config = dict(
    d_model=384,
    experts_per_token=2,
    activation='swiglu',
    n_empty_slots=2,
    router_score='sigmoid',
    balance_loss=0.000554,
    norm_eps=1e-05,
    seq_len=256,
    steps=5040,
    dataset='wikipedia_en',
)
Below are experts of layer 3 (counted from 0) of a mixture-of-experts language model. Rows are named router (the router's row for the expert), gate (a neuron's input weights, with its number), up (a neuron's input weights, with its number), down (a neuron's output weights, with its number) and show model dimensions 288-335. Each number is 50 + 12 x the weight over its row's rms, rounded and kept within 0 to 99.
Before each expert's rows: "gets" lists some tokens that make up at least twice as much of what it gets as of all text; "comes before" lists some tokens at least twice as common just after its tokens as in all text. This comes from a sample of Wikipedia text that the model never trained on. Tokens count by the router's weight.

# expert 3
gets: " | ", " (", " ", "; ", ": ", "- "
comes before: "1", "2", "0", "3", "4", "6"
router:58 46 46 36 40 48 35 41 66 43 58 27 43 58 55 38 50 58 62 58 49 39 64 33 37 47 68 37 41 64 44 51 47 46 50 23 35 39 59 36 33 46 71 61 50 48 47 59
gate0:57 25 54 47 33 29 43 43 51 50 52 45 69 39 40 44 54 50 29 68 57 60 56 36 46 33 55 82 43 48 50 52 51 58 23 46 50 60 45 59 41 63 71 43 38 53 41 75
up0:43 44 40 41 34 62 45 33 68 46 57 46 63 42 47 38 45 42 76 45 50 44 55 33 48 55 57 63 51 55 66 19 43 23 80 50 81 40 56 34 40 65 62 38 53 48 48 36
down0:33 51 60 64 42 47 40 47 57 61 59 58 29 48 44 56 71 43 46 51 40 61 62 30 60 52 53 44 59 50 51 60 50 55 57 71 58 38 59 45 42 61 61 62 50 54 73 60
gate1:52 49 44 69 34 45 49 46 63 76 50 51 34 52 59 48 34 60 54 59 49 39 40 58 66 45 28 53 57 70 62 70 44 42 49 56 47 67 31 47 64 57 39 38 36 47 39 47
up1:62 43 54 57 58 38 54 57 33 34 38 49 59 51 48 71 42 45 36 62 46 47 33 43 36 29 52 67 36 41 58 45 55 75 27 31 29 68 32 46 40 59 46 59 52 57 65 56
down1:61 46 59 44 58 32 40 54 53 50 44 45 37 48 50 63 43 54 63 53 68 43 35 66 38 61 41 48 53 63 55 50 57 45 64 47 61 57 37 36 54 51 64 45 47 62 60 54
gate2:75 59 61 46 68 47 53 65 37 77 50 56 53 34 29 60 44 61 43 43 35 38 38 39 50 52 45 48 51 45 61 47 58 52 40 47 48 51 51 49 57 55 50 45 50 50 70 53
up2:46 56 71 58 38 46 25 55 39 54 42 55 46 65 47 37 28 57 47 58 47 66 63 44 56 41 55 53 31 57 55 54 69 44 46 43 39 51 51 78 68 61 67 42 18 26 37 30
down2:44 70 61 57 44 51 51 41 55 36 43 39 53 80 46 57 50 68 50 60 41 63 53 41 74 56 43 58 49 46 41 54 65 38 49 55 42 60 69 44 50 68 58 43 36 45 57 42
gate3:36 54 82 40 54 32 32 58 62 62 59 64 66 60 52 51 52 67 68 36 33 19 54 42 52 46 61 42 64 44 53 38 38 48 54 38 44 55 70 41 53 56 64 56 64 61 58 50
up3:58 77 55 70 41 48 54 38 81 57 50 47 63 56 54 32 45 65 36 53 49 52 46 48 51 63 36 79 40 51 51 47 56 41 48 57 35 71 49 48 53 59 72 46 60 44 52 32
down3:52 44 58 63 44 14 37 35 64 33 74 49 41 53 39 40 47 53 28 51 46 34 17 56 57 49 44 61 52 44 63 32 74 49 60 35 57 59 61 74 67 48 60 55 56 42 44 49
gate4:58 69 44 59 44 59 59 64 44 70 66 42 35 52 47 18 63 53 32 56 38 32 44 61 45 65 91 45 44 60 66 25 68 51 58 41 51 49 42 44 58 26 50 21 65 42 56 58
up4:35 44 75 75 43 49 57 55 24 47 46 44 44 52 45 45 45 45 58 48 58 51 38 48 48 54 60 62 41 50 58 69 43 38 48 29 63 38 49 43 67 61 68 59 40 62 53 48
down4:69 35 30 32 50 71 53 45 56 39 52 29 60 79 56 54 56 46 62 65 47 51 62 61 45 55 57 52 58 38 54 34 55 55 41 55 38 45 51 55 51 49 66 34 48 17 49 55
gate5:64 32 60 60 65 40 29 73 48 63 46 32 53 58 60 57 47 45 78 58 52 55 53 44 57 56 43 43 46 45 42 36 42 56 51 65 56 53 67 55 34 58 39 58 44 51 53 47
up5:51 39 47 40 42 53 55 35 43 44 44 44 57 37 81 54 60 41 57 59 67 59 58 46 54 55 67 57 52 64 54 55 61 33 36 49 51 34 44 58 49 64 40 58 35 60 54 49
down5:57 44 45 76 36 58 29 52 90 55 36 47 58 59 25 74 43 26 37 49 57 59 48 26 50 34 44 50 62 54 56 39 44 46 50 44 36 59 57 29 78 33 36 45 82 42 54 68
gate6:61 67 52 41 61 45 41 52 41 38 50 44 58 46 47 37 44 49 40 65 40 58 55 45 60 26 40 49 46 49 53 30 50 39 47 42 40 54 60 42 63 67 48 55 31 56 34 48
up6:55 37 38 62 47 41 46 51 49 48 55 58 49 52 57 61 45 52 67 55 63 40 34 49 57 59 41 66 56 49 49 32 45 38 60 67 49 54 74 54 56 15 44 48 65 30 61 51
down6:73 53 56 43 44 47 38 36 52 63 41 26 49 53 51 48 30 60 46 37 48 81 58 51 34 61 48 59 24 47 39 55 69 38 44 47 43 21 74 47 54 28 34 51 51 42 32 42
gate7:53 46 80 30 36 50 43 50 57 45 37 36 50 59 58 44 55 73 42 87 44 43 71 24 55 67 39 31 46 51 26 73 62 44 46 68 54 46 65 57 35 64 59 37 49 51 51 44
up7:42 56 41 42 51 51 40 39 51 49 64 62 72 46 48 45 75 27 44 47 49 50 46 65 51 30 57 66 60 58 60 34 59 56 65 53 61 67 56 57 72 52 73 53 51 59 44 58
down7:46 56 65 41 50 68 60 57 46 43 30 42 68 61 67 50 54 47 64 55 56 43 65 50 45 64 43 32 38 56 53 31 51 35 63 35 39 23 46 48 51 69 54 48 48 57 64 52
gate8:53 59 76 30 69 40 37 68 62 37 46 54 59 32 50 34 37 58 47 44 49 49 63 38 48 64 50 40 27 58 51 58 59 35 31 48 51 44 53 46 67 50 48 32 47 40 52 56
up8:65 50 70 32 61 79 47 53 50 43 53 75 35 56 53 62 62 63 66 54 56 52 45 31 56 47 53 54 65 50 50 55 53 43 37 51 51 38 49 31 14 44 62 56 59 60 73 56
down8:53 64 27 57 30 41 64 70 59 64 45 51 52 42 36 50 73 76 36 47 52 54 55 62 41 39 38 69 75 65 43 30 59 38 53 52 67 17 46 41 39 35 41 32 79 55 48 66
gate9:36 65 60 52 58 60 40 33 52 49 59 40 67 57 53 51 40 32 42 47 57 57 48 59 56 50 62 82 49 26 38 69 68 55 66 39 48 31 62 38 48 68 59 62 53 47 50 54
up9:37 41 23 40 63 60 46 55 47 45 36 39 51 52 41 53 26 54 43 25 68 49 36 55 73 62 58 74 45 54 58 64 47 39 52 46 21 54 40 38 75 66 60 44 57 52 46 63
down9:45 40 51 55 50 54 47 69 56 41 42 29 52 39 59 40 47 59 59 36 56 58 29 66 37 58 73 44 57 55 42 58 38 57 35 37 51 46 47 47 62 39 64 28 34 47 43 57
gate10:48 47 55 76 66 60 54 58 36 36 33 45 40 67 34 48 48 57 46 46 50 33 40 43 61 42 40 54 33 56 24 58 35 61 51 46 65 60 46 55 50 68 63 65 56 52 64 39
up10:69 57 49 42 61 54 65 50 59 68 43 53 62 46 45 61 37 41 29 28 44 60 55 78 34 46 30 44 52 43 46 42 72 37 67 53 25 51 39 61 44 41 59 42 66 57 32 51
down10:29 59 35 38 49 30 52 37 55 50 59 69 44 66 54 48 38 60 49 56 36 25 36 53 60 42 39 44 40 49 40 47 52 58 36 58 40 42 50 70 54 52 51 41 52 57 57 63

# expert 5
gets: "1", "\n\n", "2", "3", "4", "5"
comes before: ".", " | ", "–", "The", ", ", ","
router:38 50 62 35 51 45 47 48 66 42 70 39 44 78 60 42 42 33 57 48 51 50 41 45 54 33 61 53 39 49 43 32 52 43 72 34 49 48 44 44 34 39 47 48 34 48 34 41
gate0:46 41 43 31 57 50 51 56 64 57 30 54 47 64 54 46 41 62 75 37 38 61 56 37 43 34 45 62 48 51 54 57 40 46 69 51 62 36 33 57 47 61 69 54 62 45 43 50
up0:31 39 61 37 46 50 51 68 35 47 35 37 64 36 55 42 57 60 28 63 74 41 60 42 55 41 33 45 58 32 34 51 73 46 51 44 62 49 57 49 38 45 60 52 50 40 58 40
down0:64 60 72 45 50 85 41 49 66 52 71 51 72 60 44 29 50 54 32 63 31 66 33 50 72 55 53 63 33 40 44 46 50 44 36 61 69 48 32 43 49 61 40 49 65 50 28 45
gate1:19 50 34 54 55 36 59 38 52 14 39 57 52 48 50 37 55 58 59 50 59 53 54 69 57 69 55 45 33 59 51 52 52 41 74 33 43 59 45 72 47 43 58 58 74 25 64 46
up1:49 56 62 48 35 48 68 58 65 39 48 52 70 43 43 58 50 52 41 47 57 50 42 43 44 54 66 34 35 78 45 43 43 60 42 57 60 56 81 48 58 55 25 50 47 42 61 46
down1:46 40 73 50 50 63 59 50 36 47 33 53 42 52 60 52 58 69 53 42 60 37 66 46 53 40 55 60 48 73 49 53 53 49 53 51 60 55 73 73 74 30 44 35 60 46 51 40
gate2:53 44 64 50 49 32 41 34 50 44 53 60 27 32 51 38 29 49 48 60 45 51 40 60 49 31 59 65 24 56 65 29 54 42 53 55 51 39 34 43 40 41 65 64 62 50 60 36
up2:58 45 31 69 52 47 34 46 54 61 45 48 39 56 39 23 43 48 45 53 46 48 54 60 43 52 50 67 37 52 43 42 46 58 48 65 74 73 51 49 43 55 48 24 72 69 57 50
down2:73 53 66 53 59 48 38 39 35 53 51 57 54 54 45 50 70 45 34 68 35 52 45 47 66 37 32 49 60 84 47 45 55 44 54 52 46 45 53 55 51 58 63 32 66 58 47 46
gate3:41 48 56 36 44 40 35 52 61 67 50 35 51 41 49 56 44 76 54 49 30 49 45 39 58 53 71 53 47 31 40 34 70 36 62 57 43 15 68 36 39 37 41 60 54 44 60 54
up3:58 49 58 44 42 37 47 58 44 28 29 23 53 56 46 49 61 54 58 20 71 41 42 47 42 34 59 56 69 47 44 18 33 65 49 45 69 38 58 47 51 58 56 34 44 42 69 58
down3:51 62 56 51 30 21 21 52 72 58 40 68 58 25 60 37 41 45 69 69 48 37 59 54 52 51 43 43 40 57 48 52 39 52 47 37 50 50 72 53 44 54 34 56 50 66 33 59
gate4:45 33 48 37 56 61 40 65 67 69 43 32 35 55 47 38 52 48 39 68 47 39 42 56 28 68 64 59 60 50 73 30 46 68 60 20 42 57 65 44 56 67 56 43 54 66 50 49
up4:43 63 65 34 41 58 53 49 31 47 62 87 32 48 46 40 57 39 41 69 45 44 54 43 71 32 68 60 40 41 35 43 44 22 57 58 46 30 35 68 53 41 52 43 50 42 49 65
down4:65 63 51 44 57 34 59 24 45 59 61 54 62 70 43 61 41 33 73 35 51 55 53 44 60 58 58 62 49 54 61 30 60 52 48 46 49 44 45 44 46 54 43 47 66 40 38 32
gate5:46 64 58 47 27 29 53 52 54 42 52 54 49 66 35 39 55 56 42 68 44 70 26 52 71 40 62 57 36 40 57 39 62 48 70 54 64 54 71 50 53 68 51 36 58 44 60 60
up5:44 63 43 44 57 55 22 44 34 50 60 33 61 58 40 49 62 57 48 53 51 61 42 55 35 56 42 49 48 48 41 44 44 44 48 43 62 39 44 42 38 24 63 31 66 49 51 83
down5:41 57 49 44 26 42 40 51 71 25 44 35 55 39 34 41 42 39 48 62 50 61 47 44 51 45 59 38 35 32 42 58 31 56 62 45 62 54 22 68 35 49 50 65 40 38 53 65
gate6:47 68 64 54 53 50 44 42 63 54 70 62 49 46 66 43 64 70 52 47 52 51 58 61 87 58 47 37 68 60 37 29 57 56 37 46 53 39 66 57 59 50 30 57 47 45 45 47
up6:48 63 62 38 50 51 38 65 74 50 48 30 58 48 58 60 85 47 52 49 52 39 46 59 47 61 73 56 51 42 42 45 45 60 38 74 47 62 41 56 17 60 71 50 24 51 43 57
down6:55 14 60 40 58 28 48 57 64 53 55 47 46 58 45 55 41 52 29 77 66 50 57 54 67 49 57 64 56 55 52 45 55 40 52 63 31 53 36 59 38 52 64 37 70 56 51 32
gate7:46 69 80 44 38 53 45 29 75 40 64 60 45 34 38 64 92 65 53 48 37 56 49 32 52 35 64 41 48 54 36 38 58 35 63 47 70 46 42 45 51 55 54 59 73 56 49 40
up7:69 54 64 33 53 66 39 62 39 54 69 43 55 37 59 46 54 54 37 43 64 37 28 37 42 47 43 62 41 54 45 54 61 40 50 48 62 47 40 70 37 71 38 63 44 66 55 63
down7:50 36 51 43 52 39 55 56 60 44 52 54 49 45 41 47 79 72 42 41 48 45 64 43 25 45 53 34 43 71 62 61 75 57 33 50 52 45 28 31 46 63 46 55 48 60 55 41
gate8:72 58 59 58 45 41 50 39 66 36 66 42 58 52 60 50 48 49 54 30 20 51 32 69 51 49 54 42 34 46 87 49 43 63 60 59 59 48 52 57 32 48 70 47 65 43 56 38
up8:56 59 42 54 44 55 78 60 65 38 34 60 73 42 47 54 56 37 53 35 38 46 54 53 58 21 61 30 41 49 53 55 55 42 61 63 54 27 75 49 36 39 46 51 50 43 58 46
down8:43 52 34 47 66 57 47 70 50 70 62 61 53 43 29 41 53 42 29 58 49 64 46 57 70 61 50 57 48 73 39 62 38 53 40 69 29 43 53 50 42 25 38 46 35 56 38 53
gate9:39 49 59 46 59 53 44 48 56 44 48 33 40 49 72 55 25 65 67 52 35 72 52 28 59 53 67 44 48 55 41 45 44 59 47 53 41 43 52 65 49 77 54 56 47 42 37 39
up9:37 79 29 43 57 38 48 58 62 39 56 42 40 71 66 43 47 78 55 18 63 59 57 42 35 32 47 44 35 42 39 47 36 71 43 59 53 46 34 60 47 54 73 51 45 41 52 65
down9:58 65 30 54 63 65 44 52 50 65 42 46 58 33 57 47 51 41 54 52 60 49 89 39 36 49 49 54 47 65 41 60 64 45 58 56 41 48 55 58 24 35 32 36 46 46 49 36
gate10:30 40 45 48 61 47 59 57 52 48 44 43 75 53 52 60 34 55 70 39 53 47 63 64 26 56 37 66 64 70 44 52 51 74 50 26 59 46 55 47 51 52 42 37 63 60 68 44
up10:63 51 45 42 44 44 70 68 49 55 32 51 40 33 48 39 50 57 44 63 58 52 49 49 43 28 63 20 54 42 82 71 51 31 56 51 55 47 53 61 43 50 57 37 56 42 35 51
down10:61 48 45 63 50 47 23 51 53 47 38 36 51 39 37 61 44 59 55 51 54 60 48 51 52 39 63 58 56 62 38 66 38 60 52 50 59 38 44 43 60 33 45 50 29 57 37 33

# expert 6
gets: ".", ")", "==", " |", "\"", "==="
comes before: "\n\n", "\n", " The", ")", " He", " In "
router:34 38 46 37 41 52 49 43 69 58 55 42 56 55 66 20 51 42 68 72 55 42 72 50 57 23 52 47 35 53 53 51 46 51 49 37 32 44 46 57 41 54 50 64 40 51 43 46
gate0:50 35 37 65 33 34 64 70 36 33 37 32 49 47 56 31 70 27 53 60 37 60 45 44 45 34 59 56 55 37 60 53 58 53 55 48 46 39 67 67 71 67 51 35 19 49 55 48
up0:53 40 39 33 43 37 47 49 38 61 57 67 62 43 52 38 61 86 45 49 31 49 57 54 44 52 44 56 61 34 58 43 51 38 53 59 37 30 41 33 41 45 31 68 39 37 57 47
down0:62 56 45 46 56 67 41 37 50 56 61 44 25 63 32 60 38 66 52 65 44 26 41 48 55 54 67 34 57 54 58 37 36 40 36 50 52 27 48 53 53 44 35 55 48 54 66 51
gate1:55 61 41 33 57 46 28 41 70 60 65 60 70 43 54 50 71 52 58 50 34 46 46 50 52 51 58 39 26 63 58 37 41 32 44 31 59 47 34 31 50 27 44 40 62 49 50 41
up1:54 56 53 70 37 47 61 59 48 41 25 54 38 47 30 32 46 63 46 76 52 37 52 45 45 42 74 50 83 67 52 56 61 58 28 68 62 45 59 64 50 50 54 62 57 34 50 52
down1:39 31 32 39 40 49 70 58 55 46 55 52 43 55 39 40 61 56 46 49 85 30 48 72 50 34 43 79 45 59 49 42 48 28 32 31 48 52 60 54 59 68 63 56 58 54 37 53
gate2:49 42 52 28 76 30 62 59 45 50 16 25 44 43 46 41 38 51 60 37 65 47 63 58 34 63 45 43 54 42 63 48 57 64 55 51 29 37 72 30 72 54 35 50 49 61 40 52
up2:40 65 42 52 32 86 47 53 68 49 71 57 67 65 50 48 48 67 70 43 65 35 39 45 75 38 60 55 46 39 44 62 63 33 43 46 48 58 30 46 55 35 39 57 58 54 51 47
down2:47 66 49 72 46 43 51 55 47 58 66 46 71 32 55 53 45 53 38 48 43 39 74 49 52 61 50 65 44 55 69 30 59 35 68 40 57 46 60 60 44 62 44 61 56 46 28 41
gate3:55 52 56 49 45 50 37 39 62 51 44 46 52 52 60 61 54 37 44 36 38 57 38 43 50 60 53 55 37 50 58 50 63 49 41 54 29 25 49 53 52 46 56 56 72 28 39 29
up3:40 26 69 47 61 43 66 59 20 48 54 45 48 46 52 43 55 40 65 69 39 66 53 35 56 54 45 38 52 46 45 68 61 65 46 51 51 61 51 70 62 46 39 41 42 38 72 60
down3:72 77 52 53 32 40 47 57 37 49 65 50 49 44 48 40 66 31 47 64 34 48 58 53 54 51 41 50 48 47 39 34 44 43 41 71 51 53 53 52 66 48 58 40 41 25 68 34
gate4:30 42 43 60 65 37 47 54 45 32 47 56 33 46 52 43 26 61 41 68 70 66 56 41 42 48 69 57 65 52 60 42 42 53 33 49 39 36 58 50 47 44 51 39 40 60 55 51
up4:63 47 26 59 60 49 51 49 59 53 59 59 23 56 49 49 37 74 42 66 37 48 50 39 61 55 50 46 60 56 61 49 48 61 65 33 41 73 60 56 38 41 22 39 57 43 55 17
down4:49 54 42 37 57 68 41 57 47 61 45 48 48 55 62 53 65 51 54 61 69 37 71 56 60 50 53 52 53 50 46 51 72 24 48 53 66 41 50 55 48 40 50 72 55 47 54 41
gate5:50 27 52 38 36 44 70 42 62 61 55 54 49 42 38 45 75 41 72 69 45 37 47 64 45 30 38 30 41 52 42 36 60 49 58 60 27 45 34 74 64 18 43 54 47 43 41 49
up5:56 60 39 60 49 49 55 59 45 47 61 59 49 77 66 54 42 51 40 39 68 61 45 49 57 30 51 66 66 44 59 43 44 56 60 51 47 37 40 27 63 54 51 50 54 52 45 54
down5:57 65 49 70 50 48 55 42 55 48 64 53 46 62 53 65 50 40 39 42 45 55 52 37 51 63 55 44 43 67 55 25 52 66 65 49 40 56 53 41 63 61 50 43 49 67 40 47
gate6:35 51 39 36 65 35 44 29 28 48 64 54 43 28 68 45 40 63 46 64 60 45 76 51 49 56 36 42 56 39 44 37 48 54 33 59 49 42 39 42 22 57 44 36 47 65 50 28
up6:31 36 38 41 75 53 55 49 59 47 72 54 61 55 45 50 56 45 48 58 50 54 53 62 31 54 38 50 41 28 50 46 43 62 72 34 50 59 79 66 61 50 59 65 29 56 47 64
down6:34 27 75 35 43 70 57 43 59 51 74 84 43 35 58 44 55 39 80 57 44 50 55 67 42 63 53 76 53 67 39 46 50 52 60 16 59 61 61 60 51 55 43 23 41 36 62 52
gate7:41 30 51 48 50 48 60 50 42 58 50 45 61 51 47 41 62 35 46 48 33 49 71 44 56 24 43 32 47 50 51 53 35 63 52 46 58 59 47 58 50 29 35 62 42 41 32 29
up7:43 45 54 48 33 59 45 87 34 69 42 53 23 60 53 58 50 53 62 55 31 29 56 38 46 41 67 33 58 37 37 46 28 36 34 66 39 46 45 66 67 28 41 45 65 48 56 43
down7:55 48 40 55 50 56 57 44 40 50 19 34 65 37 66 58 42 57 61 30 47 51 68 60 37 44 70 48 34 14 41 31 60 72 38 47 43 66 58 42 48 47 24 40 53 67 49 51
gate8:59 46 52 46 50 45 48 76 54 44 62 37 72 32 64 38 74 58 50 48 44 51 43 48 33 29 50 67 57 76 61 61 68 40 57 56 60 49 53 64 68 23 65 54 32 70 50 53
up8:51 37 42 59 46 25 57 33 46 30 21 38 55 44 54 65 61 36 63 43 68 52 70 46 57 58 47 33 65 39 44 53 42 71 68 68 37 49 49 47 44 45 62 68 51 62 56 48
down8:41 46 52 53 43 57 30 49 61 60 65 65 45 42 68 61 66 35 46 36 48 44 47 58 54 76 34 59 60 43 52 45 51 35 50 60 41 49 42 24 57 55 45 50 58 62 54 65
gate9:34 61 57 30 40 36 60 71 63 53 51 26 54 47 61 35 30 38 56 26 52 31 66 24 21 44 65 44 41 68 33 40 63 66 68 53 60 49 45 60 57 61 54 56 54 64 54 63
up9:48 46 45 40 36 52 47 53 61 50 47 42 54 46 58 40 61 59 59 53 39 46 56 66 33 66 33 37 23 38 52 55 50 48 59 41 36 31 35 44 54 49 28 43 47 42 49 57
down9:48 50 42 41 55 58 41 51 60 60 37 57 45 54 71 73 29 49 21 68 33 48 57 50 44 44 23 31 70 45 48 38 35 53 58 45 34 30 44 45 45 56 65 28 40 46 46 67
gate10:63 67 42 55 59 43 46 45 42 54 70 69 32 51 45 36 53 61 50 48 50 43 45 57 58 55 43 66 69 46 38 68 46 43 44 46 60 59 64 49 29 46 52 44 44 51 71 73
up10:57 50 57 53 45 41 47 43 64 75 49 61 40 48 54 34 60 63 59 40 51 49 51 38 37 73 61 53 48 43 38 54 56 49 49 46 54 60 64 24 52 36 37 51 42 54 76 45
down10:55 41 25 65 32 57 43 66 49 65 43 52 50 60 47 41 53 47 47 37 61 58 69 46 43 58 42 49 38 38 45 59 46 67 47 54 40 52 41 39 41 55 40 43 44 57 30 40

# expert 4
gets: " ", ", ", "| ", " | ", "-", " in "
comes before: "1", "2", "3", "4", "5", "6"
router:60 31 38 38 51 32 51 53 59 41 66 43 53 53 45 37 38 24 58 65 38 38 57 50 32 25 53 43 30 70 53 44 41 58 48 38 45 47 50 54 50 43 61 57 52 64 70 47
gate0:35 65 47 52 55 46 65 62 59 39 43 63 44 40 40 56 51 43 50 39 52 64 34 52 49 61 49 34 32 54 61 31 32 55 46 50 39 48 63 72 55 46 43 56 49 46 34 49
up0:59 40 51 39 32 59 37 65 46 49 47 57 38 46 47 51 38 52 29 52 62 54 46 31 37 65 11 31 48 41 67 30 68 41 59 65 54 46 66 74 46 36 61 54 30 42 45 61
down0:38 45 32 71 64 29 34 77 50 33 41 55 36 37 61 30 57 56 58 52 51 44 41 35 30 64 65 52 58 59 59 42 53 51 52 54 60 53 39 51 35 46 35 41 35 50 35 57
gate1:58 74 56 68 33 54 58 43 42 37 64 39 54 54 44 46 68 44 30 69 51 45 32 69 53 60 38 61 46 45 57 48 46 59 44 66 44 37 46 51 71 28 48 36 65 27 58 51
up1:50 20 42 54 48 59 59 71 52 64 52 43 74 55 69 29 63 49 58 50 43 76 51 51 43 61 55 50 74 58 47 29 51 42 53 69 66 40 55 59 52 62 36 41 23 46 42 53
down1:44 44 77 48 59 44 54 59 24 58 46 70 46 53 62 32 56 50 37 63 44 40 57 38 64 45 29 37 39 60 51 48 34 35 53 44 49 32 27 44 51 65 60 68 61 38 41 39
gate2:44 39 46 67 44 55 45 20 56 60 61 28 59 49 54 55 50 32 38 44 52 48 65 57 46 45 37 69 57 42 46 75 35 41 56 36 45 47 52 76 47 62 61 61 50 40 55 44
up2:45 82 47 50 63 46 56 68 38 49 41 74 38 47 52 23 43 68 65 50 47 42 46 44 39 67 55 32 33 79 57 29 64 68 35 40 43 55 44 26 57 41 31 43 42 59 51 24
down2:43 47 62 48 41 43 52 48 51 56 55 53 47 66 30 62 65 51 66 54 55 62 53 59 46 52 51 25 37 40 40 45 45 43 40 67 32 64 47 60 52 48 48 68 49 61 55 65
gate3:46 54 44 57 46 75 39 49 27 58 54 61 62 58 38 51 73 47 36 66 47 52 59 48 53 60 47 65 40 32 57 44 47 64 45 62 50 50 37 44 63 60 71 36 49 55 60 39
up3:52 55 69 55 40 20 72 50 64 32 49 41 46 52 49 42 53 71 39 60 57 39 44 54 45 35 57 46 65 44 64 49 81 23 41 44 41 42 40 45 43 63 59 67 34 55 34 48
down3:62 41 36 59 62 52 65 58 54 45 49 35 70 55 49 57 40 72 51 51 44 07 45 60 50 66 59 79 38 60 22 44 34 38 67 53 38 50 56 40 52 59 57 65 58 62 57 38
gate4:62 49 59 58 39 78 38 58 46 61 61 68 64 47 49 31 46 52 45 40 27 79 64 33 52 31 61 51 45 55 57 42 36 53 53 38 40 32 63 36 51 51 61 65 46 65 69 48
up4:45 49 57 51 26 66 40 38 41 50 56 46 46 48 48 41 39 55 29 58 61 35 50 51 51 38 53 56 35 63 54 68 53 30 44 37 42 41 42 49 44 57 48 47 26 47 68 43
down4:50 47 61 62 51 40 43 54 59 39 53 46 37 31 37 30 46 59 24 52 33 48 55 52 36 67 11 40 25 57 43 46 62 23 56 51 44 65 32 55 43 68 54 47 67 67 23 58
gate5:55 52 59 45 43 49 31 72 56 42 50 45 43 50 31 41 66 71 65 56 65 68 37 55 39 29 53 48 51 62 31 59 49 63 38 42 50 47 56 41 48 31 39 34 40 52 79 55
up5:71 75 50 48 58 40 38 45 66 59 32 53 70 54 57 58 40 38 68 39 38 63 46 49 66 24 53 39 47 61 43 53 59 48 60 47 53 09 57 22 59 53 44 53 60 40 46 62
down5:48 50 54 50 41 52 59 42 54 50 46 62 78 42 56 68 46 39 54 48 46 39 60 26 43 35 47 50 38 35 33 53 24 68 50 67 42 63 41 54 43 25 53 37 49 45 38 52
gate6:63 36 70 57 61 55 47 68 41 70 40 55 57 61 67 43 41 49 48 70 52 45 56 37 49 38 75 45 37 54 71 40 54 27 63 39 44 38 55 35 49 47 44 51 55 68 44 38
up6:39 57 53 36 60 48 57 56 67 47 46 32 29 67 52 59 56 37 62 58 62 63 50 44 57 64 32 62 51 32 39 63 53 53 48 50 43 39 34 34 55 54 57 39 58 25 35 32
down6:51 72 64 39 52 40 42 71 49 45 23 43 66 57 65 60 48 44 44 43 63 39 49 64 22 62 41 58 55 70 53 40 55 43 39 45 24 26 38 21 65 73 47 35 68 51 31 53
gate7:39 49 53 61 49 30 72 52 29 55 58 53 37 53 18 35 46 41 63 47 52 55 50 61 29 51 39 48 51 56 53 24 84 46 48 45 41 63 49 63 51 45 52 54 62 50 66 44
up7:49 44 66 17 48 59 28 39 80 60 42 70 49 65 64 57 38 46 64 52 56 33 42 53 44 26 31 33 67 46 61 61 46 33 70 82 27 44 34 52 24 41 44 41 43 23 45 49
down7:55 34 52 25 54 61 59 63 43 43 54 62 40 44 37 58 68 77 48 50 37 74 63 54 57 67 46 33 37 51 60 30 52 53 65 46 55 65 57 44 62 38 32 37 67 54 36 60
gate8:50 34 49 58 38 47 67 30 67 47 57 74 36 35 36 56 57 58 78 47 48 59 47 44 50 76 71 42 47 38 53 56 25 56 37 50 58 42 43 48 58 30 62 46 68 42 51 59
up8:40 43 36 37 38 33 40 56 74 54 56 54 50 76 68 49 63 51 62 07 47 70 61 45 60 39 43 52 35 53 52 30 63 44 54 49 71 60 47 57 56 49 39 51 64 66 57 40
down8:31 56 64 52 57 52 51 44 73 53 57 42 52 49 76 58 31 55 33 59 63 59 45 57 44 39 36 57 59 51 58 30 50 39 42 50 50 46 62 35 55 40 67 65 33 33 68 47
gate9:51 37 59 81 44 51 55 61 64 43 65 48 35 69 27 56 42 49 55 52 44 40 67 66 34 52 61 48 75 51 49 44 56 32 58 53 53 46 50 83 52 50 48 50 41 51 34 44
up9:70 50 43 62 63 50 32 40 45 41 65 61 36 55 44 59 39 37 60 53 55 48 44 48 51 50 64 44 51 33 57 70 36 44 26 48 51 21 40 66 60 59 60 56 41 48 44 63
down9:23 57 61 43 25 60 52 56 66 63 53 56 36 58 41 46 54 49 32 66 49 35 50 66 54 45 43 45 48 51 36 32 58 62 64 57 58 49 51 54 39 56 55 46 38 44 36 66
gate10:34 50 37 42 59 61 63 54 66 54 66 53 42 37 51 41 56 55 47 46 35 51 59 37 44 65 36 56 51 37 66 47 63 51 42 55 50 54 61 66 47 53 39 62 49 50 74 36
up10:50 47 50 50 53 28 53 38 65 51 58 51 44 50 49 33 58 37 40 37 46 50 62 50 54 69 55 42 38 68 58 32 56 47 39 50 58 29 42 45 59 41 55 32 49 53 43 65
down10:51 48 36 75 47 67 64 74 37 45 58 47 47 37 57 61 58 59 60 22 64 28 64 49 56 57 71 52 52 50 66 70 46 53 39 65 52 44 55 47 52 29 58 45 54 43 35 53